{"n_layer": 14, "d_model": 192, "n_experts": 16, "experts_per_token": 2, "d_expert": 128, "d_shared_expert": 128, "activation": "swiglu", "moe_layers": [1, 2, 3, 4, 5, 6, 7, 8, 9, 10, 11, 12, 13], "router_score": "softmax", "normalize_top_k": false, "routed_scale": 1.0, "balance_loss": 0.00433, "balance_bias": false, "router_cosine_scale": 10.0, "init_std_router": 0.0188, "lr_router": 0.002, "vocab_size": 15680, "norm": "rmsnorm", "norm_eps": 1e-06, "tie_embeddings": false, "optimizer": "muon_variant", "lr": 0.00249, "beta1": 0.95, "grad_clip": 2.0, "batch_tokens": [65536, 131072, 196608], "seq_len": 1024, "train_tokens": 759500000, "steps": 6562, "dataset": "wikipedia_en"}
Below are experts of layer 7 (counted from 0) of a mixture-of-experts language model. Rows are named router (the router's row for the expert) and show model dimensions 0-191. Each number is 128 + 32 x the weight over its row's rms, rounded and kept within 0 to 255. Numbers have three digits each.
After each expert's rows: "comes before" lists some tokens at least twice as common just after its tokens as in all text; "gets" lists some tokens that make up at least twice as much of what it gets as of all text. This comes from a sample of Wikipedia text that the model never trained on. Tokens count by the router's weight.

# expert 7
router:107077161111167147094140157125141102146156139147137118110099144138080124132144107145127130135126118131124101099150207149164116169109072135080144114172137060095080106127133124094213121157140083205167177195202137180140140119094145153146131084166123132106097163079148152189170153072110124122098158139164144127121085154105115105116132097142078093102123112099118138150147059104132120049102135138141124164149099094132151194210151109109180090119095135058092106146126061085183092129179129121125155120171145161113092108147137160070124166105131125111136137095099141196133163107067115120
comes before: " the", " by", " in", " to", " a", " on"
gets: " of", " at", "ed", " by", "-", " with"

# expert 9
router:097060108180142067121149123155123160149108125086104071102130098136100176097149096137158105073138154097139116114163129143116106113179200097084104136073132155206144147135121045100139135119116124189087115095050130118166122130150111134150051146100161080130079142107112149097110155148139162087157131105188070162142174157117092106136120138145089150129093067151142138143122144171137122132043087122146066182126112140100121175133139123156082130138139148139197108138124150108086140155096166080086180131135173139076154098101131096117166110177090171130136151155131105104064176133168146144
comes before: "-", ":", "|", "=", "The", "\n"
gets: "\n", " \"", " |\n", "\n\n", " (", ")\n"

# expert 10
router:163241110147130082133039055110158111135088097178151113132173102126143115120092160116144146129138098116101153137132067125100115171067058131162164174151115164103097114093125117155166064147115060125141040144168153139135091179128087135156135116136126163119147145100114127078123149176096098110129120128154123143098121112149184172105135130052111119110149120169116136118144176095139148172189171123069124144133095089121126142134102142153095129081189096200119115178140140117122124132158146128142098160132057123152132090108147116147064113114106108162127093126103175147032136140151118130
comes before: " the", " a", " be", " his", " have", " been"
gets: " to", " of", " for", " a", " the", " and"

# expert 1
router:121030147104111130151071106150114119155138130158134114124101129157128102154173137165147114152146134188104144089169092092116161126135171144144155132131135201079171161170122106130081089164181080174110108135087126123139133122083171067134108145101114095115159157164132120129078140140074133087123191099106158095188078147139126122129121120130148131067130076128082141090123155127130121072089150146202122051137090153089158125089174115099091119143093082144173081107092161121102136128074139140134075123126121156157152169164078103125153095119128139134061105131129160120212113237096134130
comes before: " |", ".", "0", "–", "%", "5"
gets: "1", " ", "2", "201", "0", "200"

# expert 8
router:123152137108116154079119128136113119103141117124173077066100055037134087157154149091029149121124134170104119160149123134148171129171103103131139076116122087105105062097172135164120181136130087137192049133189157118105139122145124118129098106129127087099141134120086126123097136145117140142045145124143166060082113169088145124132162133167134099122096089128090093103168049111111124166117100097089151126106099106158128136113187134136161128151113160123096120116071155126079167159128079152205130158126127096158154140131181129119114108093127091114187141097153155129037111110169179148
comes before: " ", " the", " a", " his", " March", " October"
gets: " in", " on", " of", " |", " In", " from"

# expert 4
router:119176060138128152078051132125150134101108107089145156149162136086165139157138132127130105129102117094125172109070143129167157136144138102102121116172132149109150127086133110049156077136197114094177106145083101169135132164116086137154144095144158207115112065179169138146111105144133208149111118139179130130111123119133140179171135121118159100118105152139170138146156106128167135094170126147069160091100103117171145101111054094142126130066178087094067139130112092175185145152147201091144145091112071155118138109150149158131087146062096090173099097069122123107173071146137083154
comes before: " a", " the", " was", " to", " in", " as"
gets: " was", " and", " is", " as", " were", " he"

# expert 11
router:126098098074120100111191110171106142107137172156158133103174141169124150098140199159128107154107169099070078130175109102131138133135070076083073059099077104199176131164166134139092184095189146137086133112100158162093176118094150137124127132150115189111097150149109177150113070134096114131166063149168130191153156127131109121181140134151095160123178096140133105083089114128128150210091134132108115090160144150085093148117169152126103084187139137176101127126101156125053158114072188140088137090108116117156119115108134114140154089110158186119162123109099125101118104107083162121
comes before: "201", "200", "202", "1", "199", "0"
gets: " ", "-", "–", " (", ":", "201"

# expert 13
router:134141129131128189132145138135082118107074138177055162138129113152138080111132119131170076127132215143109129070091176136154111107195170090142118118103123059190119117170117185181145105135101177113086079168100113039098104135176120049119112161105131134135136165139074128084118109115135160156175129090098092113048134127119108121133106102106146119095071155160113101121082146131138087144144128132154078134136106129124105104111114185101155130164143156149150154131112123131100144127100158123143131070123143155137121133132082126152132091212101173168067168142162123137090096113239094117
comes before: " |", "|", " |\n", ";", ":", "\n"
gets: " |", " |\n", "0", "|", ")", "1"